Below are experts of layer 4 (counted from 0) of a mixture-of-experts language model. Rows are named router (the router's row for the expert), up (a neuron's input weights, with its number) and show model dimensions 320-383. Each number is 128 + 32 x the weight over its row's rms, rounded and kept within 0 to 255. Numbers have three digits each.
Before each expert's rows: a language model's description of what the expert responds to. This comes from a sample of Wikipedia text that the model never trained on.

# expert 7
Description: Name-initial letters. Capital letters and short first pieces at the start of foreign personal names and place names, such as H, K, Z, Sh, Al.
router:132088119173127158110080149110092149134175109042084167136117142122076125153098149157136151074134122129104126065117104143134139111087201157208129141088146143144130206143064092130125140064138171
up0:140128137115185124108154057182132158183153095132161129133101130141087158162127056155171165106080184107114131136149136108173106140109103129093147167118168083122126111122135139121159112104065120
up1:195112125148093138144130076117131090157141160212121148116141111128128155171180111164137157180140120103109101134124151088131134157082112111209107111181199158149089119085129120091134143114081119
up2:164177159183098102106103176097103127164178170107090106123102138099133103096100141112091109118092130155153152136154115141124145133118112141126081112092129126054133141140147114169169097114190151
up3:114150169096125125091130118138078165095137135131154142089139169123145163155117103158162183150164115092128143067113101086166155101055137090127115096051136132112136119155132113163151129152164128
up4:094097127131160080101144094091091145103129181182137104074118126148088113149135198096119124083127147123188084181170109200122202091094134141111175183134129100153106145096133136168118112025086147
up5:094152162136106158142104134132102134142107141177163175107124162091133164120143162109171121146139138105144092113120128141104082070140108157153095188155116168143116124092108251049108120100082076
up6:123134121118093145126085170072148200105169103115102104104118141094151136125077146132169135092125077132084128183130113123162188122142071156146149085110086144155071134151179123119086074127146110
up7:098131113133166089113134129130127094140151131151122058110099138084129163155133113109111099140133114113132104120127126144136137103149173076110155123171141052159136147036122154167138111082108151
up8:096097117137099119108105107123116127112158122159140100135140105165146058147179101124109104138108144151114124121122131132080127190102133147106158101111138074142114131082147160115093158141064074
up9:115142154141101142114133180196111089108137135150083189151123137122054094093134150127175130133113141187117129172117107172133173145122082082112054138113169102136087154150154092143175113133072099
up10:129115101119166068133094149173132161163139132127102127119119131170118137130076078157060130138120094105135155131166141167142111126104178131115107186174162111124154120099093118097126176146136111
up11:115115130114141173127112157131127172126130165126117121146148159113153111093123134141092170133130155146115159167099185146147152110129065140154172119144154170100128130111163204073123125176067109
up12:114179112191108185048041096155134156122139106122120094124180121145118180099113094148120138132146122098113135070099138109139116136157138143065093142105157084128134121145048123152191168137159083
up13:181171131167075193132120053138121135169078167116152135154152111117059158139083146115181201126105135110113168138189145160062178150110118108135146184156138090120090101061110140088082093143071158
up14:107083105130152192147102110142107130179134165134148131151120157129100170136116153140104153110141159120107150194053099148110111175100106083132164157107161125099223144076113179147088143125141098
up15:117115126189081134124137085127077066202170183095152144077137129171097094134117063153125159031157164126086115158131161167118100062106155158111151122132134172132121158146119117185148089112149135
up16:125084141188103139120112098181186240086127130129129097145168123113144105130179089153108080122145076130090099136181146149117112112180105114108080164126128126124147143117127087153099132131179190
up17:126184051103161095147131096142155155131112143116139173131118120161101188144130107161138089107084140099141109108136162116115132131076146130147107093151133093154079143131136104093128111111123110
up18:128132127142082091166116168144154164097158141126136076101115225122091125057144125094126133097158127127087079179193137142080100094144181146154141121099148125136127165152083121161066136135163129
up19:127068109181085111114115142171126062175125155095123116127127081087145130108211148126113097113107177151051164127117082175143149154126171112174079085215126150150129151148156116181198106108091135
up20:126148098118117064075070122154137101115127060092082066132084127093175135140131145176121132112116156153126093159102088133141089197137151106105094085165133128165144136137182167161092136125135165
up21:063109155107049079175146157154069109149152106183096146129165106136148148127134127136217115147126173102158102148090113178142127114148109102162132123144108177145167135154077123177088074079167123
up22:163106125161081088187018144165125118101140155160151118153115121115098147119085150195119070180131132104130089113167081121107135197104133082134110105123169119067161130096134148083122180191111141
up23:157139116191180085110116167190105188116120128128121133135129166118184123105110155119114171094127167145076160149139109094031090083069138148166158112079157071103179165089084095118111122153159092
up24:069109083146091091158099154117148096125164163138132072056122131092124118110140132107150087114090197108086228119122170096063134186131124134128025108131092106103093147136118126108113099083098053
up25:154128151197111152105101103156157193115130103108153085115146142140117127064096092097081167136148143125137154095206095164069104087149139144100078183142108089128142142143123107122073039091123134
up26:140113098128103103140119104135093198077086126145136133135112101133133111171102142146168202148174116113112108111114109162105136115067149120157146147096199141101184138101132103153121144156152105
up27:185158092196071190132123075109111116115148158189132133177196112146123159109095130121108115128114109134170124126102074122109165171166127132031080151083176131080146113135103168128136157131143142
up28:114180095134143146114118143142173120091168144120155110144076087165103079101093199097109099062102102073129171134156123100123090139111062164128119126200137150125156170146124103103096168090185065
up29:121074111151111130152139090101097143129085146184149149131180148084095184150177148147207162118139144100109109125081200156066131156075119136080152168102112058096102125093171081060122070123101119
up30:090132206203100106129085163170081135168083140132142177133060140145108156135121143147084142195080127077114138105102152205156089132181136107153102125152101139126109140133122137087137126135136100
up31:116139172139146115130137204093171095152130111085139087154084102136073163157154127098100106060127110134045131084118132107135120116132146143141082159130171111124098157181097138059113126099134089
up32:141135110135149170161138128109128165125151128108134101128176141139148143160162096148123170160135138195098168073121122135134150126122135096097095150151115142087095146190159139140069145151105124
up33:163121148089106153186110097123133158163134131099130120122130155134074154116129122169158118158169108133141092116169094133126151136085179126063135181108166172124131151104131155131113187041174135
up34:135104131177131135132111174126171131154136114174128103114059111097093104188176131088077113125155169095138150137114088122059200160188127069208138110095116124129163147120105095094121063153133147
up35:079150149148151178122103103096143118095120123181158125123124072170124093151167119121102134146106140142124152125091151174068119070169125137138137131142129103075143141090116090091107085156087108
up36:162186166148132132153102116162107112183185153160134108169181139133161167136131088120091100110146112113061091151138117159104118109108150055082083091095150133096156149100193117149123150108172173
up37:170110097112120127108121167138137147102170109127157111108127130047115112044163095140140098123083125174133125116156138144146172120155053128108087126173101155091132115168069123133107117113122122
up38:169087132177103097141119172168163128119118081113127072083107057165093067155219056140109148107103136158138071111147110175102121152108121136090139165087111115118154149127123141121124144098155157
up39:155188128149116079146138114091133125108144150124134111125145092175128141116125159108112179100124115151108159124159120086109131088133104099134075168144103150173125172152120125146075139124152172
up40:176099123179175096154128110115140168098114114074150163129155139044169127128236119119161131126090176113121104111124140174146184100115128115161063156144128143125151139160115118181124098140105098
up41:164137122114073172126158157132074143199103171116152173126153103132063132140190148144168154082142158113117137142125151125155171125106109107161077158195169110069142121137127120139135128116145142
up42:135075171105149135074118204132126082103123128062112148111116196131178127166139186107075100106096166151140120104061173178110106119124124141143158142165118108082199158178106110133133098115140110
up43:116142080158110074102119112152105145087129115141161137136139102153172098101138111096099127102077104104146063207103113145061083155105117144143156176104121176143147165116184139045083077144076109
up44:154117097134139071115100190109184120164143125143128129157115074117103077127196093127142134103107131147145105133120141142141131129146073131120106128165172139087081135118131169135034113134115119
up45:095166120148151143152113066107092151155146116141188031134172118123117108097152122131121130142106130111120068159118154118080114145127157139073179161136139117136086157106054090145136133137225116
up46:126094157120130105156103092143156117067110122101177130088139151172137124127102110146255186074072101088124126117142145099123162205099134123080138100156116136136133110171114105122099119110105115
up47:117102155100090098074072192160122087093162117104072098125061153096190095084084160086113169130135100118094123110091157181132100127149161094172109072086101177157199141142091137103065119135119143
up48:100156150132071101123107131126098188125130147154117095067092107116131127149140195131149143124109106120075129079125090124118098055165134172157110144195176195139110137127169140121123061131162139
up49:111138122151091144047158122123086082106106146134095149092112128133136166103148170176180146116093116103124124163108078184121069139132114147154113104194100096159096148160158161136091111137142111
up50:164122099141147132112075152204219169104123140159144076115119149145182133046166120138158108114103104099162149128109139128155196113109117131140099237199117073138161151103087155109146174122169087
up51:105145120122105112124140138147122136134075104107133188113126101134099167147142146154126117127135119076109159063093173133146106155144118111137150151162099161097138164143133132119084107091156150
up52:110164121151134174088118146133149160182146148122135143145104109165077136133103114166087135059091103113165076110148165153102139211166108118132124102123121118175138181161092084111133084156192184
up53:065128097179137094113181117135147131142135123162076082173135142184163131095138096162137170153121113165132153153137168075113099111074140117071124122160130195147176115169185152178131115149148139
up54:067113113124176087087145131127118099233124141126145124161116152067101122108189103154126154098151131186130061111127169127104142128136138140142165092144132107105144149127200178155107137107142130
up55:130114168129151130147128102142110159186153138148143147130140142102120166145146138169078177087080095072091178137137169103150111151120082099136153143119162124140123096129111122137152174124205132
up56:097076075125126099153129130178097159136072148172067136095123113114132081146142128158245137124105111183115113082120055209096111153127116140161113106145122167113128162137126123115094089080129099
up57:142089136146078103112096154184100103106124106151071070172124100088132163111189134173158205106140116174144096141149112194081128124140103115127101252080112092141125150112114180148140121112074172
up58:103144048117077142095136167084115188180091101094137151084107095083121152123154138161113140058052077131104097142163134117198112128166127136131095111107116145159115132109110169063128120156129130
up59:171103073155144213073105138145077071129189155070092085098131113155176153133171151051109106108133090129145093104114202148164153104171177096124090204133187112168125144105131134159166160155153168
up60:128156166170150094082123147113086114127088169131132179162147119155146110036132131155110128081175126144142096155055167139111149124074150198169196116102114177146141145090154143106137128125129145
up61:109101167126112127128106154143133115134114113086144148132121160112136115113100155175155154067144133077097103163125103191091148111079135112110112136138101166173145128160162113109130142102111131
up62:152109134140113105112124166164099098131110108109187109094096088077123102178079175118096078068107103139115173137133100093084136146110102153096122141184154132106139118111132171125091116083113111
up63:070154070119143131108133121089100160094168106094089162086125114134103087153123185183176149117110163155115108151148132082093119164105075130125155193095100108139108135119142154181128102089122148
up64:134104113109063118157127116120090068121198124139134123126126139116149086086105187110157072117146094102111125126138149191110194148156180154154174125123099082142096185141108114102137149106121079
up65:166125112111171071180112127085158134110154124142130137145124157121125149118147090154118174146076132121155124155173136201130118132149142105153086138123100120137123146137098139163123149091111141
up66:138135143146181096119127124118111106106110130138106141156101158073129094107180135143103132095142195051082185139156167141134186138121185135205145122185130167146195132153149086115138110114158121
up67:155120177168130118128109152137143120145203207101142095115123129113151126107109106118096110114079131093110124153103103150141122091125107136119126088095111179133141175174156118081171171136157132
up68:127121150139160198123070149154079149101081137116141073188121089148151091150109148174125161166118110104115130144132145110111131099119169113077114121121089172136136147122083117131120109140168162
up69:156103127146124122146170193156083152155111106055120129075122145080137110108114120136175151154133114188018126109175148141116118084101101145150118052080091116108118139132139115137153121180119163
up70:059152131104141128083098059193088147173100104106138095192145152086136117094124127139179140104112147118187125156132099099118161087107107104101116071096111114152095130137139186150107099162098110
up71:089104094182062126148157141171190103152097122068088122112094111101080100130070092134164091068119098071145155158162149124105103118090225069160148152114144157101168127096136111150145100113157150
up72:116042112136136111100109116118111096159158146107132126068104107131136134129117099118121130137105131109163088092141120186150152103122145128125110124100098116139148157114145118108136058167201164
up73:126103164105128075095147155135146135101161068126119114149145142038135152134157123126185093165084120135100192124131099138065118105105119135150099131131100165054155150145131139117174131124138019
up74:151105133123096181123071183103139094136163139125160082122111197078096118139205136107121117175145154069108147149167152134130162219153086099117119156116128105145143134124104079130151127105077092
up75:094092058175153109125122121071141103106167125143065152151132111173155164121185114126132143115062122160142101129111131139125116165118154103196097163144121171101130141090113213152098107113100147
up76:135148146157151175138081156155074139131098154113095154170098141113116090107084164108126129087135166141067099176111116122127115128163123116124086076179167130117085136171124121095157207099179104
up77:058182095090105199143130156138030156187066110125085118143170126111085167101118144179150129107104109124124141130066120139156144098070103112144140083178156148123123148155169154072154151118084119
up78:035138119103132142174091141098101088177158106139159134100151137128137097140125136165107121124105148112112111112227123094074129238122153085106097104130075141151090164123107191123095124098123097
up79:188171152154172103127097155092158167132120153103164120073180110140075150132142153178092094138136173122110142063110146186109101075092119131156126116114130106133150148176135083113120098132081059
up80:127156140089135099149131144149087135147137156092109126159120151147111158152154103128143165141159099085113134148141128137083115146120116127124113108097187106161150127090150140126165132093091195
up81:102132143148059178121090156163164120087133132103147147100148139161129095103181137127142104071117130139115151117094145103138132181152064131138157087086123165160200152117177125076114155079095145
up82:147116121137206171142159154183124063151143133146138164103162143182130182165148124123109125136090083107099112120082125114135125118083152156091142192168131117185088169091141098158098134153106118
up83:078120150134088116114113102107120135089187148141102101163118109151109100154166106157157167131169141101120123147121093137182126130051148065132120190151158157140101121132050122192126131071121103
up84:087109148124075133113110067147100190160143117155097106054095138101131109136171138147154200146084172122132137112108106128127124109112090087161112100095109082137098133138123130128094097120102053
up85:139142160134108122133089135122094103109086129133128157133142105139072073122110153135111090117093092143125101225121211119143114163103080145108156133099142187134151110091105165088144155103150088
up86:117126152175105104163118118104098105137114140163143117132125179116113108144115109151162115129132113109174097048158107152121130175113177117167153142131122109090153145076128085118129103121155138
up87:124110160182099180140116115108058177113163103098142106125168152134161184158178109156120132110151113123112060094086111139102135098104173111115152116116126146091071161097180140102088118125148178
up88:080120160129082127192099122104119102141139153164112121076173181161147138156127125141150154126212156070054137138106098099074144110129159164127102135155147129126117140082139124139110160162149108
up89:129169143115127134143079131104086151161118103098096102107164111064103133071144111033110142062090138151121124182101170103136120182085076147110140113078108067046113124141116115109118085179106027
up90:135156141130164079072120092158154179095088128103111134127129118163120116167124071076180146120110185115115107121189129142129096146130168118127096152118193099141133131047145143066140089066116127
up91:139096093201179073071133141116174175121130133126157097099112085159102082128130123122081177104067142110105150141144137133128147165107127124149130148157124156126123166081118196113099123095203128
up92:098176112185140198126088176086158148183158129138138140138121151128144119152177129131131122101144165050075126123087106100130124113137140169128137081170149134150135131150183082141135050143093157
up93:082113138135155175128095081102129127185073156125054089137105162133120179153175128193167148107151081150118142148148105127145144097098136080090122117066129139136100156161117194161131147144144087
up94:137128114104172101089131121191085110114113120134097141103120142136141122091105126154120108135135117139097109107151150144165132055060151115168173094174126084138092130105155126087154123159119169
up95:094154107147151088138150144111124170135124132132126085098183105100109117158175141103139148116067107096123099106075132159096131183102095038147129063191173114149175116122170175054167143107185144
up96:118067108182127073049083160106191159162148113183138123138136104088104173109145082139112126089191073103116139078106151131075145155081109147054148172116140091126095129067085068132175204129144147
up97:175140147204065076090138152099099145077099121172112127081120171115125156095133074121105182171173175087123043062153094106108159095140173102121131190151191152118112137112130144161117149151153154
up98:129180140109101146154150104119063151156106129145139129119137115126081080130183118132116072158121151099099102084067151141115132149081140095104116129132114114113097160140252185062179102114173140
up99:131107117158116189092152092195165143105123138106143067158129129146141088102147085181182173121124122091151143117108137080120111136092103059107098097116123130127151147120132183148079172059104114